{
  "n_layer": 14,
  "experts_per_token": 4,
  "activation": "geglu",
  "normalize_top_k": false,
  "tie_embeddings": true,
  "parallel_block": false,
  "init_std_qkv": 0.0346,
  "lr": 0.00349,
  "warmup_steps": 200,
  "final_lr_fraction": 0.02
}
Below are experts of layer 5 (counted from 0) of a mixture-of-experts language model. Rows are named router (the router's row for the expert), gate (a neuron's input weights, with its number), up (a neuron's input weights, with its number), down (a neuron's output weights, with its number) and show model dimensions 0-191. Each number is 500 + 50 x the weight over its row's rms, rounded and kept within 0 to 999. Numbers have three digits each.
After each expert's rows: "comes before" lists some tokens at least twice as common just after its tokens as in all text; "gets" lists some tokens that make up at least twice as much of what it gets as of all text. This comes from a sample of Wikipedia text that the model never trained on. Tokens count by the router's weight.

# expert 18
router:425515541451562501458483472497531469490535484459465539482473546456512525349532539575407502458425417479526490540481544479457463501490527514541484441475504546498600599508536510618515543493497572486473423442470582557425557396497436475524446511491430479466488513503503509484490478543471463608497481566464391500560482547513403518496536492428447383473498433484431565467459386505456486509454507482482475493684427554514504422570505528474511575477478486480421403437493535442548552535390494525594515440433553487466459534508476478458417448585504506455473516457444500518589501527558479496
gate1:494595446478522456446474551470517501505595568559500479460495535428548394440466579513469528538543505504456477497517504490490538508530470434467427523570528447548441623418475525500458433466445501493603516548475398458566574512484492395553459493490498409496480466535512500460470366539540497574474411479428566454550409502477490482420456502503598443596513499568505512513532503458556423478465477529511445411595469541558525466590443519525413495526536553531566526526494526470538458492487464437553383476428509505609506537493554547521512436532533390536538380586526488545510492476481504437
up1:490389605559547526566552530420495461532481513435489515523553490513426516576539411490526470491447553552500605470475574520568431458512485563533551539509515560562509496497531471480482484546469524534480537416499535515525491494415437483597546425504403538566486580467467568550556565479558512533522429459544531576444602516500545580525647399488445576455582587396489480478612509570449562490533534521475561629451464401491453577505478464490512475540503560406488491425493533527460497549439481592530490495497521519463461465529459452472508500485500577525534569404501486508490479548508506521
down1:509583332472499435468461543438513540457546452460507483479469461547523489466436480466496469476516492431550577551517516477590540491476505508433471559637426475474432601445563509509336502457551535526493508484474482500449507461516491424523535604494424447527551538519453618533555476482574420457499431501522536499511550613486380393445523617525499480470544461484498526497580460543463492505478459492528540414446532482496499548452583469532525542529483429504494564526488502552609527458542492444436490476460503509458536558491491519542423453544524580459442535461464503560589462449413514434
gate2:489492524483622551594612503460470409493507526518550535440579497501478557441511486530529499504450589506586555540478490480469510504450471498601521390563527479525472526491488589486535427566505679546548471397440555499420484465554450523512375462486491443491441539539516631451471527535482458547455544505454468589523463467492499453580465464422582534457512457459505562503361502458490445444546494497478486514485445484419481478450470624441521491499466502409439521496437502534506532409501394479551554469557476505493509501524552531430482550552417441521504535505504529550469433559494495484
up2:533497555518517527609528429500473459463531512497453507460480550531521572473527484534476556504508542476561528512509472524494527466405463480596560446490478475502521522512547557459567473494491567550523401423437559480500498500595413475506485413469487450472475492512515580395507525537440487646482466503433498528582513473513433415540480471410475477433453500422419539431399508469495452558592494489399555523471518577380457495467470548371544572485463495473410483586517514575554511385531438464541514445519536509419506497541580564440433520534546458539481525525519500426448440594579484553
down2:502532495464512491550446523558531468559348515491484466494498544505442505494480567460463595492471522454565518488498545430487421507484433456547558507473499462491413521404505504386481535448579456562511443551512425455499549524464436576505446474510530405526622557577498540437527550481556571522433494503498478499386506467570531545441547588442499507472488517473508490608456532501522579603536451476529484482597447533457372510531409477404598457443440497465461507452445444471513466525424582576556542481502493491384627531463494513448508481469502509464528507478487610561452489500478497474
gate3:427524517453511516416484448480548314514520516418506530499517539560537468538509532466456545495531459450552498537506517453428473465461501571588440469443518628473454518533556541596595443440500584539510486542446509581353493551473489472518481524554519510516487485474511539476582558497498438530483524464524484445387511552439385459444549513500552453488494410506549585437439429547462541476432449521523447494563333516504483486527511476485465522448450542533429500389527462523552638537457477528537460472476472458478495589564506540491465543579514487433467501482494502438524511520530544576
up3:481473441522524467547525594570432560501498500548477582526459498450521602518532457451581539547527566523539558472468476491581605529464436528484492550551437499457411476529417552470440596506512491535474539413608499505506418498548491494422415479534502453475551516491438567582354438517437538509470528557448576527557407467494510526553421503508486540491449520473458500590491602487594549462576538486441529470485533480530499558470521577528553509619488442493522548573468515438450447489617450544537462503483547478459449482465581483454483492514520564552517502560489518631408455471430517522
down3:485572464519555497469467506429503380479470487615403569510503457606560537480527529451518494571489555574502474398575504581543558543562528544476356547498551527505495620558425558453501514539480463457529527537501496518456522477494483516458377453504515476546504475499497432416470549542556406564529577536592486530556589536511521468529507461477558470553481479582451543426445497510555516498458423531505474480417465581492550533558555513434436454573552479442443457457426475538548464472441438488500476520492534434476506526539462660434493563498466452518579459539512539504455428459515472437
comes before: "1", "0", "9", "2", "8", "3"
gets: " ", "1", "2", "-", "|", "3"

# expert 31
router:518467537501539473411478480548617475447550509507445401579532420505438445480502536504443474421468496554508494581519530484493453561464476499424446481470540485504543472467483517513511617544514501464479516486579374374491534522526472473472521504507564533492490504435492477439508514560524474520524573566611472507504517494496499429547609522471423483575524416449417503501486434519452396523511463542509429492560531549422539484537534486484485505655456559444453461583484454619508489511472577399530644467470462508512567483459551480460420528478493480438497496493457506518526588479587631455
gate1:469547485529475479489497512501496514452389556606487411536489454452488584455444514434441581541480587542544415461465496576511470499502429501399544526412510481452425379452459497510519437532444587484521477542532457487429560490548535479559594469504530478395504623443474418352587628521476492421510500503480468517466506483523514513481547523463450502464529444561472568498399473523595470406582563518566505466529551430486490492400475516516476488517506569553583502482509468500487472541518551508480501510501636505489487456496439469562498437504466564534459487482548499518408474513543485396
up1:628562530381508548510495492534499454453502544395524478476503616489454482431540496626534524521501504549470589609523464454456450402510529434514456591468513410465567561543500513513484469505551471529481496524445581495525473480519554477433418569475474499611518512602506534486474468493546481535573528503590570464535515471486491515527479496509516437492491491555466557464575475502485517475514526529402484470446531500582497441617507471537510520557407398534474460534446555468426521415483471453508573441414364555491490564456449474403577527515485460435486503527470483443603473587485456533
down1:421483493511481478563448503550515417424453419553504478530580472501564563557493454499493492524538491547561406464480497527468419505515560506523431481514512534492534400545529519549477475503594601554490532448431536489522456500556550559530459534459476537494527438517497469416502448484472564454507511593563436545457479531543491542481483491543608536422528482590529513450347533441502571512413514576621446530540635540547485472505491333420474553505489533564485555426510416501463485438472510436513410555518577536517452504464428540390433557510531484461474552580499510547470517492510518539
gate2:404540534509454455477430354524552461493466469526389478503523537509531423445478435457453508479411354589463506536457490464453616501480433513519484522474500499458507491517500462449501584523506494386454456464476576580538542541491498563445532492555477517480550456567538561429527462514544495515480484538497540530514519482523466443523570569420473415439511655490543472519458475455541423527532535454527462415507423621503500538457423531427474440486513555482462539554513429563428467634529580453470438526578499542509484451541517501486530414485530506485545527460485541413463486570470572568
up2:558519542500523446515518441442398448453512432457478477473546479495565394516561439476511512436522478456480496494487518442494447515482506537424513520481455440487433509425485446447514516566530509504493410564572484535520578479471566626472551542576542575407443458529553546462495409513526503397509453533491453504517494482540533424530516544615430495506606469564457319462567447450499595561515531554538595554513435399501502524498567433503552434522485545441490537388511446495439473484442597446505503490433447474460505451474433548482513575432454468546450465544498433520523531490541515568
down2:565503508521516506474532493461556542477517492494556498416506544451568446476381573571511547516529519615532454524461567541474537489520545432578541555428516532536484507470494528413486477461598515570428553502489543503501551544451360481447492568550530405498493437544367432599479547448499571519479494557547538507431454534475488594561584478418459464465565473477527438537530491529419535532544508491537487562391511495475533556420496622532462476499500463497453514366532514607451481518523547395472550522523490557444458421507523536561435449475485559574465491533483458411516509495435549499
gate3:452529497402487490437444556617562458324506477491525526467438522493533438581484491554449397499453513522445477539514468532541540493442366507482561462483494499471450551449449534467505597468425552483457484529473535551495556498532572477480437533567518513502480433476492486516431561573496473578535451423504435541555416424519529454485413442474535336479513492492488612556444459588500505438462511508452398517488533458578552399545544486479541470593479494515547465507502454514489503505485578475490477473527465420578520478481500400522516555580452529507548486410486520498527612491463550495
up3:527454461496535477537516533423513452514414506452520376512490483557424472538522505451429403469485491451587513504534499565489418522554525483441474507540500504574546366480484519452622403457529348587522428571484417541478498510553465471448526476540470497497425488483512506522483466429515444363517574440555551461523561533485392524556568479512468572558468553487493485477476455454577421461536482624455517565517595479575471545468541511446504517471495500486454516534405516529577564496521478478477509546532596518503526533580563571554445536468468503500485492509491526574524404547490607537
down3:504425450545599479633485454495448547547468405516515518495547529475479466486521503519438567429560463529540517531446469446450531460470588414509545566503504525483445453512539513582425495452538382544422529470534477628507546487379489474511487646567475462524549573495485488518618500411506471516545558484478560517391571530603465526536510355470510535557516487424532483445458518501450465523590508501455540535526417493489392521535496409414524495403551523451474567507536570544540540464500517496451543526503523493471494580489514495510456484547452533502483481505443462565458396459501518464
comes before: "\n", "-", "|", "==", "The", "==="
gets: "\n", " (", "|", "==", " \"", "==="

# expert 29
router:482501451432541490451448425662480431452545542485441501474477519467498481442548506563453525501477386610518483532526574485502454517504559597452377368475467549480514532523448517574528552527466540541518451434537580533542511453413485500558423507525527437488520489457483592469413540552478442559518471484448382541518545573513463477502603458447474444473405456464456623532434533558415453450519486490502450501635440611492543473579566529484538533534480501520405404482451484468582496537478457521546510480523503513464476504465500484522476480552469533425484506485507499491417489447556518508
gate1:467538501518568558430482454441420486477509441497454470438529446521432475522467451470541514489485388454523567464511512399443495450506466583384418475554512441501488597490492492483384512564505528455521640457444491536434544435494421475487458463416452473492526438557531530488462437480489489598466463492487437556549478501464560475533439599510405557463542508566453560505565509541407444515493425484487479419572506482553541418466481474410483511449465517497549480462436388493537396614495524492486458433474417422527472526497591517485575524474479446442501522499524554445463486569584432470
up1:496425411533429447460488570492530555477558466510494510377467575483467555515470456526518476538465384506519484498453536396474512474446490541497539537524512524454443455560473504568532469479504533468571592419522604557455479505425530524527503486420469481453444479497382577472576474591444445484521535450534522494491440465458488469525566531481474545550460503573497550500502545547356464497534430369491553461555557532531499574537409510541484552404477376552529464546470483463487429456571431455520481525430561527569414451496509502594536447491554469441547399499584538449492470525562541532
down1:525448525494456467516446569538516436498435501517466452483514497520512545440604520546484515557511484582417400492448598526561551526609511510529551585520571490565511511600493480555561557508501519539465448536501400599433458523464388496466509520446490508470598638479463481449469460539504537456491518517463524543458501479574573552588464449518526500503430504564515447531487474449539465614489473532463547555420470472468509445455465483540484424437542489421517480509504431418482476506450504486518454494487544511502522505516563503566544522542517591493507609495454521475285452485560401585
gate2:516539567530461518515391489510513417469490591484386461574559521483436516419528438518475461507541443481479409560542499550504565475620518515519381491529456511481552524435423605508509499454513459455529542528565486463481557493460481508566588486390611507493362456408557545534526477512496539512476492489489353573502559501453511478505642458501470459471476455502455464540507486527499497548524465476519506490523510515557468479548442513489564530586428489483487429574524438506519546460554555521448440536438417577444538460536587546426406548506439464473508509466494511486556608413546488468
up2:446480494577491495502520436514540480548499529543352460542523569501496490406521519438527419563475471495469504485552490511571542503538536554438417488475593433489530575445394530534566574445452351574454502459533568528545536451452498489478518475405549479462401481429389533492522514470520526525457379531471478526502538491447500524462525408455490473481427461475510581522534517453465552495508540544565491522515521615618497524519457509547583519546451497501552485574552471498504488494544507474438392547486450463411539485524475521377475626533562551584543538505545545527464528582570514493
down2:484484518438529469471572462567455582545560519573495499546486487510422387543478473482473458476491455470525515501501405648501472493596526437556381381536518594522569503512566464522405453467456600455409523510485461481616440471575477474473539471452460529566536486505529598515456408446515470520461471494444484457502572525540466518533526487478542470417461474431553501456518512480559369487484495529646480532500581539517490491498490500509510551507493470622489426517511515480448501530491478475459583442530588506468513511525596515427566458528469548440532443498430607433531464543546478544
gate3:533439471485456528471515537448441508598517516480583489482420567503469456540551475442483536545432520521488490508517482498564499442442556446441449491510457517486425503502421565539416442555584547504590403475539523524511490598536395556407491442490568480466515412500465551540411564477473486450478504525497500578391551547502457480497538535418447483545545544480421662522543596542517478497520509561545495467597525510583521441474529618528398469523450538490438477472511462482524560531561555453407495402622431517544473472496503507573439451509513554472461557415523539509491492508570528450
up3:556629520495519498455453471559499488563473468470514515502492508526586484501492487486583508462551463430556552457563534478569533465554501530630515613519496416587543497372622504501478570454519418480500564444436535472502560568454605518547539482447455467575533511445551517469554476534524569526525461502496496441509573527464534505479523482537525560450510423573506452547454401458451494552519496499497541453459493488492436569481450389459458437474481455539478523468528529532416393459392563516524477571339512461487568525530510444452480583539495550572478505435482401468575511526444521527
down3:522483465498397519457487410507496411519556495563489519451529506557456594456442476543475439464466534578414486499591535533485485507526493571540466494454607603461448593543478483448475490517566528491595435491551504568488517502550530543375475488440462549495592469464471471544506498489533570476509450556489493539445427476544564487567544411521472481510479536473472463509502364560513448478392611532514440475467529521552484439540511371457449474473556475429483505531564595488456539477532492488519448417463470513559473499550471501415468482604540542573420527567477505358451478464587453482
comes before: " ", "2", "1", "==", ":", "="
gets: "-", "|", " ", "\n", "=", " -"

# expert 2
router:419515476541571509533433521486579475557527474497462472502430536570564589524507527475440462462402392528490492514534525409499492502552488542490508513545510571584524440459488474436464490467530523421564543461541519519447448550534521411489410546385480531437561504476493463552430433450446535585454460439460462543482445532493464484476472549350465455508558430578410513460484438429429431580496466538467374555557476449511432608520517620488459494486558549504517484510462522555471442503455560385548490460466536476587551501480557547451484506595447504442486418499521450546511491514528485437
gate0:592564489478481481483543485604488492497619443440428572402482477484483486486509495439559528459519519589554434489514477402550467441419512570511549504478524571603582530430486471422526638541513421549464418524544507595505475527519583461494417509449522580379533530533439479492502467518473633520473483476480434483483523488466381515486547575536508444553530524476473554475552538455503461470524491396457603490535492494497512552548400534446552480444550521572565518437483526600473516468506541446505493418499555546515597501449534505387470545480531536540472474486505507481471433549489449475
up0:439497390503534473517509504526533445456461456428445503454454478408548504555492457546536494533562508461437466505499522527561463463448581631579625515521528519495535442529469436539517592501415512450485474541499485509464467549504536431422550569556423468443407557491464499538574449478495536541447553566446532536472580560465533461446526464444453546473556516448442574425530565515558433559475483482509523403490392461481579415405490466448508577492460519529565463489499450514403504540439457513524468594519473465446536488594472406391413506564524472469469444444537513458510555595546482476
down0:500522514571547438495530599505537442473503490511526498521445618505496392578472454456557531498488528544478570602483535464515523482559602571549474566521616568542521482404500479521535541407563480517504394602566499475459490502466517519513430417480551468518453503499546380579358446486559484502591486497527470490517568551471509463479382480451568535570582532513434494478427489522564569494531490520478465511487441437503473509542480541502464605511481560512466449488521509548555411491602541457412598522518474514468496573487559486578568499554456518435534528496428460427442487466483557471
gate1:448522529510521464536440592468490491527556487452569462476487458514463550523469513443527504446491441483516520458561464431446519603557470487457462488462536459486472572510493442441523480530514551429475535439516564531463416524628486534453353405466547542375462558451508548563504589541547489490513482418526455570528470525504496452583344523449470531431542497595416521405480542505473496439525518503506418491561481470446466571483580646438515450482492486503494498490546473504552481502415520439529512396555466518567477505438571506424520496521531419421490534491423543464488379436473482511
up1:425521563421503470400492478469465591501476542555496517583531512422497504537449564569511433498581509481504555549480495514545522440549527491558531522507472492523437390508504494546469532517518509468380481451509532459403530490524433467453553497485429462552435439506525540496479443590491516512448479461487558591540453550408443545492586529507530429479611473488460495544433530469347584430505556536488468626478530532539487543524500564526461515507490497398494481483485556484509589450544513508571456515540520421506482574449422424463525681494506537580406571437503446556541542466469475498
down1:499507442526544521501461490524418484495488507499460467544401447466467568473565528484442447411498496447469485518505523466517599511541563452510453494453511495533493596406481493508577467479448444568508460613509393481457588486520515463574558539543520505546517511419476480425509509602507519492514506501513550454478389490462603366488498477515479426503431472582396438540490553564515540466403499527509476514449473447445524407522476511547439442546504491524523645442430483534596437457442494358518501497376526517520498503529554530575468450518489487507591491500460431506507641552496487469
gate2:440477553459581531513534525429505460442446478452447530453496570639538514507510600452563546494437480557496561510504468475483558506453487527519412565444530475514514494457542499489533497510486527517480538580578490541490429458534477481431443572370544576424538423542581463507503516484460503472454454447465502466511515516611469359489538358459536525441483536556499544483482545508553545439541591555533462575442456532529490533469525513556455400497506541384524552552539607482517622472436546474521481541595450488548443468507515547562490531523497495504460545545530462542468479514512425654
up2:460633597510471484460476507453456425541479503561539502524571533622545489517446453506608511496441517514503609441485598526463523480484529474524467467576574491510450459419484460533522530450536559511550511492484448497533423549436463518425530489481494553521488464511507572477468530487432468562608488472491503553577488530464421443589475486431517445474469405519483481616531565498537545398533560545487557558433446531536467505544452526544382452552490491371571464558516532596407484511485451534559475594535467467498488484568565408516527461535532497532566546534461502435525506435473381540
down2:492545416457583466470543465469555590443522503495554512584535498344528433501541520457485540523457589580556464514423504501617479540552461483548501449500479550465462543513509495447530505498452416530554569550531457490565472462495435580533516465495427560582466472503521579390472483448540509490520414543538509520496517571408467444545496439492444486527484538450439468502377631512482474593477472531507463483429512475541459478521478538609472506513391574510430537510503473520525486390436450471422537459516434471466549410565446520441559414506458525514509569483594434504510530533513561419
comes before: " |", " ", "\n", ")", "%", "″"
gets: " |", ")", "0", "\"", ";", "%"

# expert 1
router:420521486486496487530498478540503457489541557531447440460512515560485529388497511504458475454492452488533491528426489403480533449535467576442470524498523489612423458443521464481483488471507467498550547460356521502501493526440505469504529437466539549424470533534486399500413475463513537544408480474499462553419426511523470519519495573426536356574498388478484614450456537462552486464494464555455502626605515565482486581478588520488468564428476540415509558580544501488521518461425544448537487357527522492561547497442538536480540594554396553469534560526513496591497523505529478400
gate1:491573545411492509637438470505579443582463543474447437500563514440475506500464472560464442523582582556492468482508452430507582525524474428417457481471448564530486542508460500448593555485466540467405548378538433573387506465500515456529590430504495523392429571459509564490461447617462440459437485510532516580510477571491443407467516515502532495518535403545463581517477484518480482585546460538529494565502494531534466481464503560487495544540434434546579401500442541453457585434484515540520567531468536438457513498502452398524552456560440497556451541511475486467531569501560554498
up1:480533489474528471570476474522403517578529533480462548530560541461503541388490522482461494466398455565453426502440436444488571545535541482333386541484459541475483524521452534504485573498472576548442481446528452482493416517571490442469489524481551517454520575547549506502533481508439437380550458516532513467474536587563491456449499465440453490509478451533421562486468486522506491449393532489462426499441523551475432626511512610529463561448453525510534507566453484390524548489520491504497587492442502471612496566474663549601450496534516442483528438532554506485573450494566489485
down1:501471513576516459493502538518594491529550523450526466465435519497538500457487516495504575480515459508490460479441542549490509523525537368480546505499431534517390551572380457479481488445484451472494555558524458474520452539528541493501477533501454596505466451563614478468510477441497493420527531537494456444661419491517497477523452496367484520424591567451583479543503425554505443519515468419456455501513603476520429491474466509522515516471495492586502395427603567411487493466521437521508519551570585574636544482532515536490450457473437529493470410460414345483520529549493494498
gate2:503513524432422431505458565491547511444519486521555529557476469496560510540535463515461534502500469430462588479479464488537506512570546683457508523586528479548425467546537412526560487556531482535495507515488485557495521520513361484449517549508499438464502528462464484514468425420586512466429566462466427526499471412474450478440563507492468420456416462539507480510478393527517482499541371580575508516600508559473464533437530449476549535465534530577539484533521452436523437497511508419443491441498525535501499520555520577515494476433316497539572334465519419468503507543422517520
up2:429452544575575507394518476506430492517485467467456547530654518468523509396587611492525454500442456529503445485542518554501482499527575483454460426518463561502399539554467455461467455533488442538486470505510462526537434566424434521508489498541467522482517483483486503513398507549478472553368513507483449497561512456531423536554520466491498494487490474563586570525536450525532453564541488531546518571531413549492523485568620524495481531461528511460621586463386476518555443464577566531511519469448558528671489550472544556609451497454541473472537557455492565546479432421536485454
down2:587608519557503477526489491479478435516531483443489482602511529524537513560594514457533505466551529562448390408511550577506484503431525402574487558480493497473509518585536531501417461586537530472568552593559433484556593462537467465419572499510528368446491465497522488411526577449496577525437596443548551523543557461546462536504492555509430450497455509459535459540462530485563557559454475463573475521507485477505514472555501572542509529416494511512523393560416553518522408496492467568420461494551395521522502481517539496478442425505564609434487542491383547574528481471562489453
gate3:508517463470552424508486497492549469474644544466362539406577482496518500382507470512558538500504463428486491459556521480490644521475453525495475460424520548501429545477464456463476566441504468445541509425431418556459472493469451503495485475483483566496501468461529511556374488558420444532430497591463516516542498486481465493613435561527468511484526380507466509543431514496538474475507473497552515467689472429486520454492553505450492566455455461528437515561455494501529557485425556491553447405518582516496415480617397466462490471448444513550536607488465485467470530514456488525
up3:531448453493464521489468510572514503510504544524575481553478538427470472470456496468517531468488565587509518527492476506517414490526530397486463497537496435423524520485502497546539481569490460481497495646485500463578534509531488433539458526521471540450512505541565466475607492407593565490617479419529525516533462454515508541482527425535585517540467586528520544509529422440384482506535422446447493458373574506516484507558462451529568515525516507515531459385452528441488428619497478517380573530487437556474563485339620520499520491511608471485422401480504419476515499473573459513
down3:416582467479449489427518486496593516474619484503485504482590539468543542490476598496508498476462503511518545524518533446483552600468480639599460535549584485433485561528494537584489475455632472490495541484470435534479408563523468536448497573491498532408495451536636512460433435523492472578524524560442530548496441488457574517570379464581462463463525598495516472428424482513471478469467423504441468476558467462544507538531490499569523498504436464518439536516524459506485453547443522525498490465498501492615484478407477546468492512551473370514479410451610469470518462451413578477
comes before: " |", "0", ")", "6", "–", "5"
gets: "0", "5", "6", "2", "4", "9"

# expert 19
router:525531480452545428485496503512590506470570607498522526621564531549508525527476474494522490456469431607507470564488471437456406409448410586417523462506523543505421482502371499418467481468534540472544460408480445431551448549543454500488558444418461423483539492469473583396399547570479480450468452432554475559417563535571562490524538480427410496463523561497572516498501441497548493480475483519519452437518596528528464508515656561485487544522531513519441446511497559460444499490354500448519544495497454543540503400495531544482521546523468465465528433499512438510491519451469572473
gate1:525569478495542398498442532504560492570422454514545469498519449477486502649499447506437453546352511524573537499449571567504468506452522527446578523499546544520433508553503538478514493510386435503487514464419492492541563466483475445456569589412522514446524475539427575446461549502579569455482643471481460414501503505517504457581520484503488477551547574541508583436465459561494517540548551572484496493568534474424523515370506501508455555539462554503465511501527537471559551502425467448556475414511426533493549471486503561544426391498424548395512535442573528533586530478504470421
up1:491418475533460594526529510464529563477478523469502526389529486497516461489381565532583486526564551515513468452493411494532448590426473479561510409534567539578448467466528429434471563602515514414519504488523485549554464590438502458618592504509494565476517516469544517414486500583530477465553549461428519482535432572445557499574484458444523452595572515596562525480465456470423566491479511516566577488447545399422438543429441562507462497342499565499514482552495504502515521455453465529584551454544512480554524495562444524542499566505431519495422485448518519504575553451521508548
down1:464473464522397575494458466483565541500525491432549502452452544511413510567534391589430455465436493494554549601511495497459441554493496506555485476494465509407525563446456533455472578478535514459502454455595473517514583479481464454483421434485574531518402513548478373541484541482456486503529459524457500396481447431513454524506494457570495477578410428469462500481509507557445544475512448387489506438591458558473432461558418526388488505495475476428537476564541478575505525382453459394572519422468531484467501448592569478450545439418467488537444475563514502471442509479606509532
gate2:477550420533495493639556497450548532521443566544468502507499466568527547484512505560560576524448469468582503514550501432491495501382478463414478468494510567461453457450580503396551458500445576520467487450468475520524527541544550553597566579443452477463598393589466562484472533521554532521449533474530465545422424454543486501543471451467514508505442458535567520450447448546579523469494525528543494523482499515566484463463595570500444504451502500561491447467595570525497507513530488460577524496475466516517374366376440450452503523555535588440438574502475419541545408435512450464
up2:472536489541455472499559471511419460454442456548452505405510537423534510523543562413524500541516471576480491570615545533509513465570430460572561531441457541535563585512491427559482446507586440492426583557453415541488499546531345439431440548544457581494485482514465546534531530525515471530527571491492470541489484462429489456419490506520438556490562465476435570431486583508521537519547508415525502461581574531558517501492426530504546454475469562460497528536352409560530441519545468545474569501545419555453549562477513530572505506417527410556509435519509485491555595432548446461
down2:560493458429528492467542553489491559446342489433568446434515474611429607473491439532592504538515501602473543478515541515424537470593426460545502544538542544511489534493522540572540490362469417571555590510422499527457505447633462497504557555485464474565500554474458484500508486495579470515431441439484535473542535600526479539511515524521522559533523464457510503507485460500558587484446459630560474531528501442495456432521495513527446433444615540474487557426514478412520472563473530457463470456573448552541605571515558547446497557566537457478564442499487497554466457490506499515
gate3:556531502458379424543506500515434547431582506457485467488492558545516556534481375555491401485552555563434514565469524527461550517501460513491530491485513480470447505453568418470608378452522517494527497535450488502500470507483494469465490513564414508488491456593577416524551534569551523483525431455421420528508620476537517374471587467461432505499438519441424556381473541443497522414444566490537435461514541524500575478479510425452553498466470509527455555476499484533480549415423515474459546548459545481498453465585523471490547526490506485444597495504617493478558505443459364570
up3:539417511590540504414425548526451414476505504501500595538525448456490494418448498450478524532480400526569557653497501440494448551504603498489580416461518570533533489588503524451434559503471557490518496500504431541465460402436481526521500469452479481552573533494392555536531505431499489545466487556497503505615461537506492520556431481530611430505530542496586447458465470504416514504531531489583583476475557556556434562511588570498463516565524494503553545549518502412506541516531418607557525458492469494534575546499490566445525493468522466573456526497330525525512435532551535513
down3:412489527535435581562504461539529565535446508782532480633413598522574469509493488419506454481482531516508551486507537535508550522442509499440420462523479556531494574484498506485537480499509518492481429489487527402439469500464533489468472479485593516482490551427512523563516488472466433453582519452529492496404617506515499449443508461473493494567456499524475482515544501514465528498516385548509525465534541428493608546508511410546548563491555510545432528502491509455490457510514466481539445565503510582528406511395444537442502475492497401517503501452474517483622584426517533545
comes before: "\n", " The", " In", " He", " It", "S"
gets: ".", ",", "–", ").", "/", ";"

# expert 12
router:482512525534601516422502480562579443470458508465495466487471481512503521564489451429484419490491505494509443601586578500470448487453612505395445524465507533578552484495434488526521553566514527394498426360514476569491568459539559465503448536373486515416537479466417491451439405428497458550454521490498487529471482533518515451462471491520416480437511396533442525532434495529523380497600497522523376602562510468553428581539575535488540481447492504441486505496509535554477559487521560525561477416521486423570502517490493574516500538535467427459471528461476421499438577539570519576
gate0:460403520549547572531466428535584487535466515479486556535494484522467436442505440469539474482474529487504514567571515417592522516439454469480464492523536593525499471549452533526459506461534491585546535539454430488463490516579486453475480425449494542433487489515492501426597489483506503553533494541437552530486547597554498491459515504492500471465570470570502477537531405607504515513402543510529504510556482483565570547514486493485512479624309538430473478461432561578319515457475527560484493438377555500519385498476523412534572594459423595480504500533544495473472429487539492484
up0:533469532475511526471416445511426586440501480530479440588537537447495497453436464530536540500557472500485351525489596386425653622532541476474507465430596474574475510465538491537435530401493448491511514495471458495416456584460514554540496505546610534512453503493468445525422537507482494508512510387501524450466524447607394437545552512514539550405444471581521528525506445544523616514523446495545516584480543484583531587453474490457528459460453539468518569502486489452452503478524502534336543540450486454481452516545460468542513496487557543505442513515435482523465475477555538533
down0:447517465443519557479465577555552579534555579460533471478500560531487501455506436477548488451474544512500503522515473462523490476484527512551518446457475483443472528645453462579462544496493548545527595501601559435511479513498564586421530477452582420464529492558488486510576464606507502408522537538459493455613555530489505538475521465507372495529562400494385493541559500428531479431416563514545636463588486438525510451556496514612429559415431413505525480461491601548616541477502534549457556461453545564487426490495441520492487424526482525484483465441503501533459561462459473516
gate1:530487569511533489487418447480482501494448586413474417534570533519496519420525397509467523551532464570478569538508447498514503459507630481486455505484496478549417598477498489544547463442485465614538455369437446475463504482548433516370482558489497480497444511423542528471409500470551474495508435540483437494494450545426510455533464596482447528514545511505533456482481489535513557535547549580424521458502484456584546476456454475550483542531526540391404501448458494545437539579404518463502490550508502560493571568560484474518484575534503470512371453469518435392354522440467549427
up1:505499507479476480417558501530400443489500459477513563462415502556508487577455555542520476450508549545581474512415523496445453552421494545507515433533527474391473534488572525374437494502503536509477571627460478508526574478352489449595506498417555494525487499495507523514517475457544481484426500529513598504557573554540475611467557465526599445479453498539524565497491475415445441539501403485492480511424456507465452594620493588428562444426524445545589533543478512523492450446571543543498487527552438488482439458480503536503494468497460575465615533421497454564508511552422506577
down1:488538499519524517525497548482483443503520518432482572471555461438519489443539564470461467565478541554445638473436499496542543534557531502504451499428385462478511448521518469464481516464461627491479510493433482481446493473425563611564480517433599477526476538515564557421515586489443554479565538492393506577537503550529421516510555487541470494478467471509490499548431401564518461594526399577559449512509490458491551545436508541487433482539524568490558551564546430509562438478499528528522393530378543419441486592499648439485481552561377593503538543442519485507500523513467502508
gate2:516498492428488364424524506445499552517429532485503487471492528604562513450465438447560524553506579573513560437464590545512524475535455500506577477479515524554521504526475523525477468497498399515560475354424390473442479400569526537447541437521491546534562469561469536509638515461511438513468441465526613522412496526490520526498571511476494587471452459455502492712524577404427484478544465506520544473556620483530577511407543585539501460433488503475503462481472434451526549436504476501563499456472478468507506484538529485473465473496469519522485511485608512569448467532525512488
up2:573510486573437515513543499504522452483622505519501452530489468466488490508578521510446412464520446454412470542527552385470563532479489433530502622461473466442466513371568461523435442522491553474424565555495581489493470613393509575597397515483427505434452461440534537552508499529459461496501575531572405485530532482529470554445479524544497562534512625542465446425552459515511534466424563589532570535533441540526478465609442449543464533512498543540583546501478497517481471540427450508443443482490511543555525527585497497544507557599569464496524490546471547546488593460468545437
down2:419484566526540557522503485486463396538421460561392567537532521578554548483441424486479390457533531441591515464523481586483454553488482339532547555497615507506457620468552551453522420433488557502521484466397507525477455514454497392494504517491490529553416512525513423609554463558541556508570553441489429435501569427439582506406447438515495494481522462473519533532466463447472543552504581550583460519570505465546610439497509496481472558510473505589449472499435472502451511599469511532423509556455508492462445463504515504476484567522474489525537508531535436564539491442531479544
comes before: " ", "\n", " —", " W", " +", " −"
gets: " |", ";", ")", "|", ":", " /"